python train.py --balance_loss=0.00421 --head_dim=64 --norm_eps=1e-05 --qk_norm=false --tie_word_embeddings=true --batch_tokens=131072
Below are experts of layer 2 (counted from 0) of a mixture-of-experts language model. Rows are named router (the router's row for the expert), down (a neuron's output weights, with its number) and show model dimensions 0-39. Each number is 200 + 30 x the weight over its row's rms, rounded and kept within 0 to 999.
Before each expert's rows: a language model's description of what the expert responds to; "raises" lists some tokens whose logits its average output raises strongly, later layers aside. This comes from a sample of Wikipedia text that the model never trained on.

# expert 24
What it handles: The piece ol. The subword ol and similar o/l pieces inside words, e.g. is-ol-ated, JSm-ol, K-ol-āchī; also stray spaces, periods and zeros in tables.
raises: "ista", "ía", "anga"
router,171,256,195,198,172,208,193,154,196,243,236,179,167,186,163,206,184,212,215,197,169,219,226,162,150,257,188,177,167,165,193,193,187,239,195,234,255,213,222,230
down0,221,127,263,195,227,273,164,152,222,238,232,262,163,192,252,200,170,227,208,228,196,179,220,140,223,247,185,172,193,220,237,172,197,164,145,186,246,208,193,211
down1,168,234,214,204,216,212,176,253,219,247,188,174,182,209,202,186,148,248,185,207,189,177,194,229,140,226,183,142,212,258,173,150,205,240,229,227,216,234,192,179
down2,156,227,208,234,162,202,251,122,234,173,176,196,256,172,162,187,270,245,167,205,143,185,184,196,208,160,215,245,173,189,189,200,185,203,239,269,199,238,200,219
down3,225,178,204,193,196,191,191,170,158,198,225,208,202,232,224,215,204,185,169,200,215,166,184,202,261,224,231,192,200,187,208,257,206,208,119,238,225,195,180,162
down4,205,211,176,213,224,188,151,161,184,192,193,226,209,192,213,206,187,214,208,141,215,188,218,208,194,212,184,214,225,211,212,220,200,241,190,235,159,200,188,148
down5,207,195,178,216,205,229,166,204,194,218,235,239,184,190,192,165,225,164,167,204,238,166,204,194,130,178,200,179,162,216,159,240,183,177,187,206,234,238,182,223
down6,193,199,209,270,194,170,163,189,181,247,201,214,191,185,179,190,195,128,210,237,213,196,164,183,161,163,247,209,209,196,147,216,251,193,175,182,189,268,155,193
down7,213,198,193,203,212,215,205,253,202,212,265,114,133,208,200,208,218,176,200,181,187,213,188,151,167,232,183,202,197,214,228,209,187,161,204,206,167,279,198,192
down8,176,199,171,198,183,146,191,201,189,234,263,213,145,202,241,168,222,106,135,160,213,181,208,196,218,210,263,234,253,170,197,216,213,197,217,222,247,262,219,176
down9,201,155,262,184,198,198,164,264,215,228,213,148,213,185,242,233,211,192,168,205,188,227,219,216,190,180,143,209,177,147,208,191,205,201,200,156,229,202,219,223
down10,146,218,251,194,180,152,206,182,249,194,179,216,213,176,180,185,168,204,182,199,219,274,162,237,237,239,187,270,231,183,211,220,215,163,215,176,230,227,180,200
down11,165,208,246,192,134,174,209,226,199,172,180,231,135,162,233,242,199,173,133,206,151,198,210,166,200,196,142,170,206,186,220,165,148,238,202,183,219,213,204,192
down12,227,276,203,254,172,190,145,187,231,166,217,165,209,166,177,230,167,202,195,235,161,165,174,222,214,252,180,251,200,221,193,201,192,154,220,197,194,233,145,213
down13,241,184,235,205,225,174,247,217,154,236,218,155,178,262,217,189,237,207,249,245,166,248,212,219,169,210,186,196,225,228,261,225,240,256,149,202,228,161,209,170
down14,202,181,186,160,213,177,239,215,146,199,210,209,210,226,192,230,249,145,148,266,249,227,177,213,170,205,203,236,234,163,246,212,197,190,197,201,208,187,219,173
down15,163,229,245,198,155,239,218,179,174,204,186,174,182,246,172,157,233,179,180,211,145,140,159,168,189,194,208,226,155,200,238,226,216,171,215,228,187,223,217,202
down16,189,217,204,262,174,213,201,272,170,212,255,190,177,150,192,199,248,251,190,181,198,241,212,250,251,267,187,215,195,176,166,201,239,217,170,175,227,191,194,204
down17,247,174,187,190,236,179,162,165,214,146,146,204,216,247,204,199,246,195,186,112,196,164,210,264,185,210,248,211,187,197,174,151,164,221,241,204,202,183,167,206
down18,199,105,194,172,224,216,245,200,168,222,181,218,192,108,218,221,228,207,229,226,193,225,228,171,214,204,186,192,182,274,181,208,191,174,246,172,119,170,214,193
down19,144,210,221,194,176,192,223,164,185,201,256,220,188,181,234,219,218,205,195,185,230,175,143,210,171,231,187,258,200,178,182,198,227,206,181,187,273,221,204,208
down20,243,210,224,158,249,207,213,233,174,169,204,219,192,216,158,205,218,201,222,197,257,187,190,240,152,243,198,230,211,208,200,175,178,207,203,215,186,208,203,266
down21,176,214,168,202,207,213,213,234,205,178,251,216,192,237,149,214,215,217,186,179,208,213,213,208,239,139,229,204,127,221,150,169,219,204,264,208,161,217,198,136
down22,261,213,126,188,225,250,181,238,256,188,193,208,225,201,231,242,202,237,187,200,159,194,194,211,219,171,209,190,192,223,210,239,210,155,186,166,216,139,184,199
down23,124,212,242,202,227,181,175,175,206,211,158,200,242,231,184,234,203,206,187,152,205,250,158,173,198,174,220,197,246,195,173,263,176,210,207,198,225,207,141,217
down24,196,191,147,245,213,199,189,209,176,228,209,206,226,195,245,209,218,217,170,189,280,171,217,162,187,199,197,204,204,263,202,149,220,192,202,178,188,203,195,186
down25,243,171,177,256,150,141,205,205,190,170,162,177,250,203,150,217,146,174,173,207,221,234,211,240,228,256,168,221,233,177,163,178,237,152,251,180,164,184,147,201
down26,148,224,246,187,211,200,194,223,225,217,255,196,210,159,224,182,175,187,242,147,217,191,170,264,243,157,199,225,210,194,201,208,187,151,155,223,257,183,197,210
down27,183,182,251,205,200,195,165,226,207,222,217,239,177,203,136,230,180,207,211,224,216,179,223,200,229,221,258,153,232,203,198,173,222,175,220,188,274,146,180,184
down28,200,148,136,178,234,233,237,181,168,189,168,213,173,201,163,169,216,186,169,201,181,161,222,248,192,190,206,154,210,184,175,121,181,204,252,224,213,154,209,166
down29,216,167,198,212,178,167,151,216,228,203,169,241,160,204,192,207,186,204,198,236,153,230,179,207,187,215,185,187,166,274,218,230,143,204,248,197,196,170,216,184
down30,191,215,213,146,222,239,184,234,175,244,134,260,181,222,179,204,173,222,215,215,187,173,198,222,180,218,203,195,254,197,261,214,222,194,175,230,162,190,182,193
down31,210,172,195,209,246,175,227,239,141,186,177,144,219,259,218,202,176,240,229,174,136,197,164,219,202,146,162,176,206,169,214,168,195,237,203,180,233,151,111,216
down32,215,223,167,170,206,180,215,155,235,182,214,263,224,224,200,225,241,220,201,152,186,187,161,143,282,131,228,161,146,185,252,241,166,161,203,163,248,173,206,279
down33,194,233,192,210,200,136,236,153,175,245,194,191,180,184,206,209,226,149,174,232,250,218,198,199,253,171,253,182,204,221,215,246,227,215,242,223,188,215,184,227
down34,182,133,239,158,185,205,188,144,230,198,184,225,221,227,178,153,189,185,210,219,210,168,144,200,225,182,199,245,258,261,242,270,194,190,220,208,180,171,148,197
down35,177,192,224,195,199,209,254,170,179,191,170,235,222,173,241,185,177,163,230,214,173,260,183,205,168,159,169,187,175,175,172,228,198,221,180,191,221,182,172,200
down36,264,179,207,210,243,232,195,280,263,183,204,197,203,266,217,179,182,220,181,179,158,177,142,201,182,254,170,241,197,247,152,145,171,215,217,229,216,201,197,170
down37,218,179,227,186,186,205,208,214,176,199,239,238,145,207,215,219,201,188,203,151,200,226,244,151,185,226,185,172,258,203,218,227,211,232,143,163,199,174,170,229
down38,160,222,203,244,142,215,154,191,215,198,246,166,135,146,137,232,247,183,224,222,233,224,221,215,202,191,231,161,222,231,218,177,174,197,205,189,175,186,181,195
down39,222,188,171,196,219,180,217,209,170,220,256,243,229,228,201,232,207,187,201,151,178,200,210,248,154,211,209,167,228,236,252,221,165,169,199,182,197,209,173,184
down40,209,193,181,246,249,247,187,195,236,241,217,172,231,222,229,175,214,200,132,236,171,155,233,235,185,232,220,199,196,159,180,216,159,212,165,255,196,128,214,209
down41,198,184,200,160,219,202,253,231,196,200,191,223,216,207,225,235,152,182,225,205,137,223,228,237,143,238,174,205,219,200,216,210,205,160,176,179,199,191,222,165
down42,194,191,175,181,145,195,219,235,207,153,208,196,189,216,247,194,164,219,213,218,190,229,184,231,201,207,254,200,247,208,172,230,227,183,268,234,179,189,238,190
down43,190,162,150,208,213,178,200,179,174,212,209,221,258,188,230,156,178,239,240,257,199,185,190,168,173,219,184,202,218,216,210,190,174,182,168,216,166,243,216,166
down44,196,160,210,241,153,230,206,218,206,231,203,143,203,191,180,187,193,219,215,194,196,153,169,290,195,223,198,212,182,215,140,208,154,199,176,224,232,150,193,182
down45,241,236,213,248,194,198,153,225,231,241,224,183,199,199,246,227,192,180,210,206,181,225,184,185,198,211,165,158,167,192,164,144,213,185,254,189,137,176,179,177
down46,213,203,164,197,203,205,192,199,258,198,212,200,195,199,164,255,202,211,209,211,268,191,242,221,204,195,187,229,215,202,218,203,235,205,198,156,219,119,164,206
down47,223,257,173,215,194,220,204,246,198,185,158,225,235,182,209,182,283,239,167,204,185,236,176,160,245,183,175,193,182,196,215,209,190,191,202,144,177,183,208,236
down48,216,188,159,234,235,210,194,183,220,206,123,195,224,205,241,200,221,207,198,166,209,218,201,200,220,191,150,234,212,224,238,180,201,184,200,202,183,147,201,155
down49,157,184,192,189,180,211,235,180,179,167,197,194,209,205,201,171,126,159,223,260,244,192,240,241,238,231,188,200,223,188,215,157,204,186,214,183,229,194,170,116
down50,256,275,268,222,211,198,168,205,195,217,140,106,214,149,167,219,224,222,215,183,210,209,225,252,274,251,185,197,150,161,174,218,208,225,202,177,159,216,272,182
down51,158,239,219,174,218,200,217,138,205,220,167,208,262,185,236,259,192,248,191,250,161,214,133,186,187,219,249,158,130,183,222,255,207,270,233,195,202,191,255,175
down52,218,187,213,171,207,217,194,243,220,167,217,189,256,133,191,204,160,161,175,239,271,177,235,193,235,214,233,232,186,245,203,248,198,215,193,151,214,192,150,148
down53,207,188,179,196,194,265,246,231,194,198,194,178,181,211,226,170,130,175,160,230,166,196,212,183,195,241,234,201,173,228,191,196,165,164,196,206,185,195,239,199
down54,168,232,248,184,187,216,213,206,184,227,201,176,162,229,208,221,183,199,193,119,187,205,214,141,232,201,205,184,183,220,195,222,205,205,201,238,152,188,174,265
down55,215,239,194,229,221,248,249,270,196,163,183,209,194,154,152,183,196,306,235,202,197,210,200,237,190,161,224,163,140,217,206,193,180,208,182,201,200,199,201,209
down56,183,219,190,169,237,224,212,120,196,196,239,201,229,275,208,211,213,199,182,192,211,195,197,228,234,246,190,234,230,189,158,211,199,176,245,197,172,186,198,162
down57,228,215,194,241,209,173,231,203,114,232,243,173,173,142,240,216,224,206,241,210,205,227,239,180,128,223,223,207,197,203,187,171,206,193,217,216,164,207,220,175
down58,201,259,198,189,197,225,185,212,181,188,239,178,177,127,167,236,186,149,184,155,224,195,220,193,237,173,241,157,190,154,167,226,249,246,172,206,270,217,178,210
down59,224,185,184,199,236,217,231,246,234,176,184,239,202,286,186,198,193,248,214,180,203,216,231,199,137,195,180,197,208,166,214,147,230,215,199,154,206,175,204,221
down60,162,206,189,256,239,144,180,187,175,237,210,187,221,187,181,178,233,167,131,226,179,233,170,235,165,208,213,240,246,231,191,179,164,159,173,154,209,181,247,217
down61,149,190,180,230,193,141,235,175,231,169,188,227,186,202,188,228,226,187,197,165,204,176,207,196,272,186,168,255,238,231,180,208,225,115,167,204,205,175,230,192
down62,228,245,151,231,244,198,224,154,206,229,214,192,196,219,217,164,160,133,193,240,211,195,196,257,212,212,225,175,183,176,201,212,195,218,194,257,231,199,172,215
down63,216,146,222,231,170,221,211,182,191,207,229,228,175,199,173,202,163,194,230,187,145,257,213,246,255,193,196,205,265,165,218,155,204,241,188,172,177,204,217,180
down64,217,211,209,205,174,221,157,193,180,179,211,237,236,219,182,188,244,205,214,205,204,187,231,217,177,196,225,238,200,209,208,194,185,220,210,192,222,213,213,216
down65,201,210,232,213,193,227,186,263,204,239,177,228,146,184,183,170,190,200,167,231,213,231,208,192,167,180,205,207,187,199,208,164,261,190,206,216,148,190,194,187
down66,199,174,214,190,203,298,228,265,235,152,209,210,200,198,224,163,135,217,219,199,210,163,190,213,213,191,197,195,216,205,180,206,215,194,190,205,194,206,251,225
down67,192,183,161,137,176,211,229,181,165,164,165,172,197,231,243,216,201,200,155,220,279,162,228,230,199,186,187,186,219,156,214,191,176,227,259,221,226,215,169,167
down68,227,166,257,156,211,178,205,180,151,230,161,211,289,176,179,223,217,153,197,240,175,166,225,243,188,203,216,151,239,185,194,234,229,206,172,216,213,176,183,155
down69,187,255,194,201,192,192,186,186,258,198,177,202,211,186,227,198,238,178,216,214,211,205,249,174,202,141,209,169,230,170,186,193,200,202,218,186,185,214,208,200
down70,195,184,202,222,232,205,188,228,216,196,173,223,255,184,221,181,228,165,174,146,210,167,206,146,169,156,196,179,190,252,189,191,165,165,242,177,225,215,206,174
down71,189,191,212,160,177,179,206,217,212,220,180,232,211,213,169,168,198,149,206,256,217,184,224,211,217,175,184,221,191,219,185,122,210,151,211,210,155,208,198,241
down72,211,200,173,253,223,182,211,175,221,158,194,223,235,164,209,173,208,197,129,169,176,124,188,209,228,117,199,213,178,286,228,210,213,172,184,186,198,151,156,220
down73,211,190,243,192,203,197,190,230,170,228,230,201,200,164,209,186,196,227,162,175,247,255,223,182,200,235,248,204,218,190,202,242,186,214,245,177,185,224,216,155
down74,245,240,197,222,165,237,161,188,182,124,233,209,156,130,165,225,208,223,225,182,149,171,237,185,183,165,211,232,194,209,213,163,205,196,160,173,134,192,237,209
down75,193,198,170,217,203,156,145,189,200,231,176,193,163,185,184,180,188,224,160,182,198,177,226,259,198,205,186,217,206,224,217,202,205,236,160,196,225,193,257,229
down76,195,223,157,148,214,206,167,204,264,153,183,238,153,243,238,124,185,213,221,251,181,181,243,226,222,183,214,185,218,175,147,185,214,190,167,172,185,201,216,226
down77,187,207,190,189,212,167,214,171,222,233,194,224,190,129,207,171,262,139,162,163,179,163,248,167,156,242,166,201,179,227,217,152,208,207,209,186,164,219,176,196
down78,171,216,245,220,143,209,195,187,274,179,179,184,208,216,199,227,175,227,178,184,232,204,191,213,201,248,209,231,224,224,165,192,227,263,146,215,180,227,212,205
down79,147,236,172,220,189,204,232,228,229,145,208,135,209,188,205,178,179,163,214,173,234,185,189,204,246,211,197,168,184,187,235,203,156,230,226,193,235,236,244,219